{"num_hidden_layers": 10, "hidden_size": 384, "n_experts": 64, "experts_per_token": 4, "d_expert": 64, "d_shared_expert": 0, "hidden_act": "swiglu", "moe_layers": [1, 2, 3, 4, 5, 6, 7, 8, 9], "n_empty_slots": 32, "router_score": "softmax", "normalize_top_k": false, "routed_scale": 10.4, "balance_loss": 0.0102, "balance_bias": false, "router_z_loss": 0.0001, "init_std_router": 0.0172, "lr_router": 0.000532, "vocab_size": 28542, "norm": "layernorm", "norm_eps": 1e-06, "tie_word_embeddings": true, "optimizer": "muon_variant", "learning_rate": 0.00193, "beta1": 0.93, "max_grad_norm": 1.0, "batch_tokens": [32768, 65536, 98304], "max_seq_len": 2048, "train_tokens": 505000000, "max_steps": 7897, "dataset": "wikipedia_en"}
Below are experts of layer 6 (counted from 0) of a mixture-of-experts language model. Rows are named router (the router's row for the expert), gate (a neuron's input weights, with its number), up (a neuron's input weights, with its number) and show model dimensions 128-255. Each number is 50 + 10 x the weight over its row's rms, rounded and kept within 0 to 99.
After each expert's rows: a language model's description of what the expert responds to. This comes from a sample of Wikipedia text that the model never trained on.

# expert 57
router:43 59 46 56 62 38 57 50 49 51 59 51 56 50 44 37 41 71 32 38 59 57 62 51 49 53 52 40 34 43 56 58 44 33 70 48 46 30 51 55 56 65 48 52 43 66 56 43 42 31 28 46 50 63 45 40 55 48 45 42 32 44 50 63 76 40 46 50 52 47 51 43 37 46 67 47 62 46 35 43 39 46 68 61 41 52 41 62 54 24 37 68 67 52 47 69 53 51 53 40 48 71 48 41 66 57 39 52 56 56 49 54 57 51 42 51 51 44 57 46 61 60 43 51 52 46 35 56
gate0:57 63 53 57 51 53 49 58 33 61 49 35 54 46 55 48 34 47 39 56 63 49 64 50 57 59 28 28 47 47 49 46 47 46 62 63 50 47 41 51 54 63 60 39 43 62 40 56 49 44 39 38 33 48 55 51 46 60 47 37 72 51 56 58 65 67 57 52 34 48 47 54 52 67 39 50 37 52 44 51 50 54 68 44 52 52 60 58 61 41 76 62 70 43 51 55 51 54 54 42 54 46 50 53 65 62 64 56 41 36 41 53 56 42 66 43 59 30 44 59 41 47 49 43 31 44 58 38
up0:54 66 52 48 38 62 52 55 53 39 53 51 41 62 45 41 46 50 57 60 63 54 38 55 48 40 49 60 42 57 40 32 51 41 37 31 49 54 37 70 43 39 41 78 46 49 45 65 37 52 58 49 72 54 38 49 55 43 41 50 48 58 67 39 46 52 51 70 49 56 60 49 37 59 51 41 55 38 50 50 38 56 44 47 45 55 47 35 60 35 60 42 56 58 29 45 53 60 45 40 41 57 59 45 60 44 57 35 34 69 55 43 36 61 48 61 50 54 52 31 57 62 61 63 51 56 50 58
Movement verbs such as moved, returned, transferred, went, back before to, plus pipes and bullets in tables with Win, Loss.

# expert 25
router:28 68 57 44 57 44 53 46 73 52 58 46 58 71 52 41 45 52 35 47 57 47 44 50 62 47 51 45 59 53 52 43 41 38 59 55 59 38 28 34 54 64 41 58 39 65 71 53 43 47 24 54 53 54 41 42 38 62 42 46 55 44 62 62 49 39 49 62 77 45 45 41 38 50 56 63 63 45 32 27 51 48 67 54 45 49 50 57 58 29 45 60 65 53 35 70 54 63 47 61 63 67 63 45 63 53 38 42 52 49 37 52 45 31 36 55 45 43 48 59 56 59 47 53 60 41 50 52
gate0:50 50 42 49 37 41 46 56 63 45 47 56 51 46 60 44 61 58 47 52 51 51 37 41 46 49 49 28 72 49 48 67 60 51 57 31 48 39 57 62 44 62 69 50 42 49 39 34 54 44 43 27 48 51 58 35 40 54 56 46 46 49 53 37 60 70 45 53 39 56 50 48 55 54 58 36 36 63 41 46 48 54 75 54 68 36 37 53 48 55 49 55 49 39 53 51 49 50 27 46 65 65 60 50 50 56 45 49 55 46 50 42 49 39 52 46 51 63 57 40 37 66 51 43 58 69 42 60
up0:57 32 44 44 50 42 50 62 51 61 49 40 52 50 41 37 52 55 51 40 41 45 52 37 51 37 55 36 42 48 32 51 54 32 52 70 40 53 51 44 67 55 41 59 60 41 47 48 25 59 46 49 46 48 56 52 76 34 43 52 38 48 37 51 49 49 56 62 62 57 27 32 56 51 41 47 30 34 63 55 40 42 40 35 70 52 54 54 48 47 50 63 55 61 34 54 49 45 66 56 56 56 43 25 47 41 45 45 40 33 58 54 41 41 44 52 62 45 52 42 40 44 55 31 43 63 50 50
Sentence-ending periods, clause commas and conjunctions or reporting verbs that start a new clause, such as because, although, stating, called.

# expert 33
router:42 54 45 52 65 55 40 52 53 50 64 34 57 73 45 46 36 47 39 43 42 50 56 57 73 46 50 38 71 51 50 48 52 38 59 47 48 58 39 47 53 56 38 50 49 58 63 53 48 40 35 50 55 37 31 41 36 51 37 53 51 50 58 55 60 54 35 60 68 40 56 50 43 43 61 66 43 55 39 42 45 55 61 53 50 50 49 51 74 28 38 53 56 51 22 68 54 49 38 46 51 56 50 44 60 44 32 32 63 49 43 43 55 50 41 62 50 52 43 43 63 48 48 46 65 32 38 54
gate0:63 46 53 51 53 47 48 61 34 63 64 65 68 51 57 42 37 36 35 45 62 60 33 43 46 54 54 58 66 46 42 37 26 53 57 62 52 48 51 61 54 33 45 41 41 47 44 54 36 44 68 49 65 32 63 67 46 32 59 53 72 37 60 37 36 50 29 35 51 50 57 69 47 44 36 56 31 55 70 61 48 66 71 45 37 23 60 56 55 57 53 53 28 51 41 54 46 55 65 53 69 63 45 63 41 52 45 51 66 56 61 40 48 46 33 69 53 75 45 59 60 52 64 50 47 35 58 38
up0:52 49 55 37 36 55 63 40 40 38 55 28 51 50 51 53 49 35 41 47 52 65 52 56 33 56 53 46 63 63 39 60 69 25 49 37 45 44 47 28 59 42 46 55 28 48 63 38 52 69 61 60 42 60 45 44 59 56 36 47 53 58 43 54 31 41 45 28 59 52 61 68 49 58 61 44 53 54 50 52 30 36 56 54 43 41 48 54 75 55 59 47 51 52 50 60 60 34 55 53 57 49 45 53 43 52 57 58 35 58 49 41 42 52 50 41 48 46 60 64 39 42 32 42 47 59 52 46
Auxiliary verbs, modals and infinitive to after a subject or verb, such as was, is, would, been, forced to, found to.

# expert 23
router:43 68 51 45 54 59 39 58 60 67 53 38 53 58 51 47 41 52 43 53 44 45 62 54 67 38 31 29 56 46 56 52 47 37 79 45 55 53 34 34 52 61 37 51 52 61 71 61 38 49 39 52 57 52 41 42 41 45 41 39 54 43 73 58 65 50 42 59 82 48 53 46 34 49 55 62 58 57 38 33 52 53 65 52 38 59 41 57 62 30 46 55 59 64 35 70 46 52 51 41 48 65 44 43 61 50 38 38 60 55 40 37 50 51 42 52 58 45 48 55 66 50 52 46 71 38 37 34
gate2:44 51 52 44 43 55 45 55 51 43 49 48 31 40 26 62 59 40 52 59 51 46 48 43 56 42 42 64 37 53 51 52 45 54 60 35 68 33 64 49 64 31 58 50 50 68 43 61 50 60 60 49 41 36 25 64 56 47 49 46 44 60 46 41 57 35 44 55 60 45 37 42 66 70 55 69 61 75 62 41 40 54 58 70 53 47 47 41 53 47 51 56 29 36 39 35 48 54 54 28 51 59 48 65 53 46 59 58 55 64 38 53 60 56 39 49 62 51 49 54 69 51 56 65 64 42 53 39
up2:37 53 51 58 37 65 33 28 48 51 50 45 36 67 51 54 70 48 71 44 41 60 66 37 40 54 39 36 51 56 52 46 58 49 38 46 40 46 50 61 51 70 50 48 37 46 39 48 44 48 34 57 58 54 52 48 45 45 43 51 41 51 53 59 64 50 61 45 35 55 45 65 49 54 51 46 44 30 62 54 55 45 31 44 49 56 71 54 66 49 41 62 41 41 59 37 58 50 43 35 49 43 51 59 57 52 37 57 43 27 46 58 39 60 30 56 45 62 50 44 40 49 56 48 45 44 50 35
Subject nouns and the verbs after them near the start of a sentence, e.g. name from, origin is, work was, evidence, song, role.

# expert 18
router:42 60 48 55 68 48 49 55 63 58 56 52 72 59 47 34 51 55 42 50 48 39 67 52 69 43 46 42 51 44 42 56 47 37 93 46 52 53 50 31 46 61 46 54 44 58 65 57 44 23 40 56 54 47 36 38 46 39 34 40 49 54 64 59 50 46 39 67 62 50 62 50 36 55 64 59 49 53 31 43 48 42 64 42 40 66 46 61 66 36 32 48 59 58 45 63 53 55 53 55 52 59 41 45 57 50 37 20 53 54 57 53 54 49 43 45 45 52 60 64 55 54 37 52 62 37 33 35
gate0:62 38 54 35 55 40 53 53 51 66 45 56 63 47 42 56 38 62 45 59 51 63 56 41 48 60 73 48 52 52 54 53 24 47 57 29 64 68 46 38 55 58 59 57 47 53 50 54 58 47 53 43 49 72 63 46 41 50 51 55 51 61 68 65 54 39 39 44 50 55 47 58 48 37 52 59 44 66 39 59 53 43 45 29 36 49 39 47 31 45 43 60 40 67 45 49 38 41 63 53 68 52 50 51 48 54 39 41 46 45 62 44 64 26 56 48 47 50 64 59 65 46 48 54 42 48 40 46
up0:50 56 50 50 58 40 67 53 60 51 57 50 46 42 60 52 35 50 49 48 56 30 60 48 74 56 61 56 62 46 36 53 47 55 34 66 51 57 42 40 35 51 30 62 57 47 66 55 43 44 44 68 62 51 34 52 48 59 41 53 57 59 48 70 59 50 33 42 44 56 53 56 37 37 35 50 53 46 74 41 58 56 48 56 43 52 59 58 59 61 41 45 39 37 60 45 49 49 49 37 33 65 50 54 62 42 55 62 54 49 57 64 34 54 46 29 75 33 53 54 36 60 67 51 50 33 39 51
Subject pronouns he, she, they, who starting a clause, and final pieces of people's surnames in sports and cast lists, such as Ashe, Kahne.

# expert 59
router:33 54 49 55 63 53 68 53 63 58 47 38 61 41 54 45 42 56 42 53 47 44 53 53 73 35 50 28 50 45 41 68 46 40 81 46 55 37 45 29 46 65 48 62 53 60 60 55 38 38 45 49 48 45 46 46 41 51 49 53 57 41 68 57 49 56 47 51 63 41 48 40 22 40 56 62 63 43 41 35 48 57 65 39 43 48 46 54 81 38 33 54 60 61 32 57 46 50 39 43 53 61 48 32 63 44 32 25 53 64 51 54 59 55 43 54 41 47 51 46 63 63 43 57 76 46 60 46
gate0:41 50 37 47 55 50 57 72 55 41 66 57 59 31 33 60 47 50 69 39 65 50 48 58 48 62 54 46 46 49 60 62 54 41 40 52 41 57 35 64 54 53 45 55 50 70 47 37 46 50 30 43 45 59 50 50 34 36 42 71 59 47 38 36 49 62 69 46 43 45 34 73 43 53 52 51 52 46 54 60 44 61 58 50 74 45 43 46 48 45 65 47 59 39 51 72 60 38 46 36 31 48 54 43 61 54 59 49 41 23 43 44 48 42 58 50 45 44 44 62 40 51 51 51 44 50 59 54
up0:57 42 57 40 55 50 56 48 26 54 56 60 54 51 60 47 55 28 49 50 47 21 48 39 37 35 50 48 61 49 54 35 60 69 65 38 52 58 68 38 48 23 62 21 64 61 40 56 52 38 41 32 39 58 44 64 59 31 66 55 51 38 34 58 45 63 39 40 56 48 60 44 55 55 46 67 38 60 48 40 40 63 32 53 47 49 63 67 47 48 39 51 43 37 50 47 41 53 48 47 49 47 52 48 51 62 59 58 49 54 55 69 51 56 48 59 54 35 64 44 59 54 53 52 66 46 30 65
Final pieces of Latin, Italian or Spanish words and taxonomic names, such as -us, -ila, -esta, de, Giovanni.

# expert 52
router:33 57 63 55 65 63 51 56 63 47 49 37 54 69 49 51 50 63 43 42 51 40 61 55 61 47 38 42 64 44 48 55 41 40 54 46 51 58 35 46 53 69 38 55 38 57 70 46 59 42 34 57 55 42 47 46 33 56 40 44 57 53 62 66 48 44 36 64 63 41 55 41 30 46 64 71 55 44 42 38 54 55 63 42 37 39 49 51 81 32 41 60 56 51 44 62 50 68 44 54 57 51 57 47 58 47 35 34 38 47 41 32 54 50 50 51 39 42 44 48 59 64 49 61 62 27 53 54
gate0:61 41 51 61 29 44 40 34 42 34 50 41 60 55 49 48 56 61 54 64 54 57 48 44 36 39 36 51 50 47 51 49 58 63 46 54 46 36 40 47 61 62 33 48 53 62 49 58 36 52 50 48 62 56 58 39 59 63 40 55 34 36 37 55 36 55 50 48 49 21 51 66 43 60 48 51 51 56 47 49 57 77 48 42 46 47 51 38 47 53 58 65 40 56 52 47 63 51 40 36 48 72 66 41 54 51 43 52 48 50 50 62 38 63 40 46 48 40 49 71 51 50 43 59 57 71 49 50
up0:38 52 57 41 47 44 51 56 45 37 33 32 50 48 51 31 45 55 52 48 50 44 56 49 37 56 50 32 25 45 43 40 46 52 46 50 55 68 60 54 51 49 50 43 33 55 38 49 64 54 46 24 66 55 50 47 65 58 58 43 52 75 46 32 25 37 48 49 44 62 51 51 51 40 59 49 58 40 48 53 44 56 64 57 40 50 45 67 58 53 44 43 31 50 57 56 52 44 62 44 67 57 35 52 44 64 53 41 62 53 40 61 58 59 56 69 47 31 58 66 54 56 56 77 27 55 47 42
Opening quotation marks and words that introduce names, titles, mottos or quoted speech, such as (", called, meaning, titled, known as.

# expert 19
router:28 68 46 50 66 47 48 51 62 58 48 45 61 53 50 45 41 55 43 43 43 44 56 42 72 54 44 40 52 44 42 61 52 43 72 52 54 55 51 46 51 66 44 48 43 54 56 48 51 45 42 42 54 50 41 40 50 47 40 45 57 54 61 68 43 49 45 61 59 50 49 63 34 44 57 64 60 55 34 27 52 49 62 41 38 57 50 51 74 40 36 56 68 52 45 60 51 48 37 46 51 53 36 39 70 60 42 26 39 47 42 47 61 42 50 44 49 47 58 60 59 57 46 51 67 39 52 47
gate0:52 32 38 54 44 30 43 69 54 49 52 47 54 49 44 54 54 26 72 41 47 56 40 37 55 60 56 56 54 57 56 62 54 58 66 43 53 46 54 62 31 38 52 43 55 59 53 40 45 61 73 54 42 53 57 44 44 39 49 33 48 48 40 65 47 57 46 52 45 59 30 41 47 50 43 38 30 65 52 59 44 53 51 64 63 49 59 44 53 52 66 66 41 43 48 58 44 43 62 44 41 53 45 56 41 41 38 47 55 62 41 64 37 50 52 45 69 51 62 47 68 45 57 61 44 46 43 51
up0:41 56 41 66 58 42 61 57 29 41 47 46 62 60 69 38 64 46 43 38 57 59 60 48 69 50 42 41 66 47 49 47 53 64 48 34 53 36 43 30 63 53 52 58 53 46 48 50 40 52 53 45 68 53 54 62 57 61 70 46 38 30 61 44 45 59 57 50 45 34 39 44 53 56 50 28 59 54 38 43 62 50 39 43 45 50 46 55 57 64 65 49 36 44 64 66 49 44 48 44 58 39 32 41 48 63 55 48 53 49 44 59 53 44 25 45 57 63 40 42 55 32 47 35 40 49 35 54
Capital-letter pieces inside acronyms and model codes, especially military or aviation, such as CFM, HHC, F6F, WCC.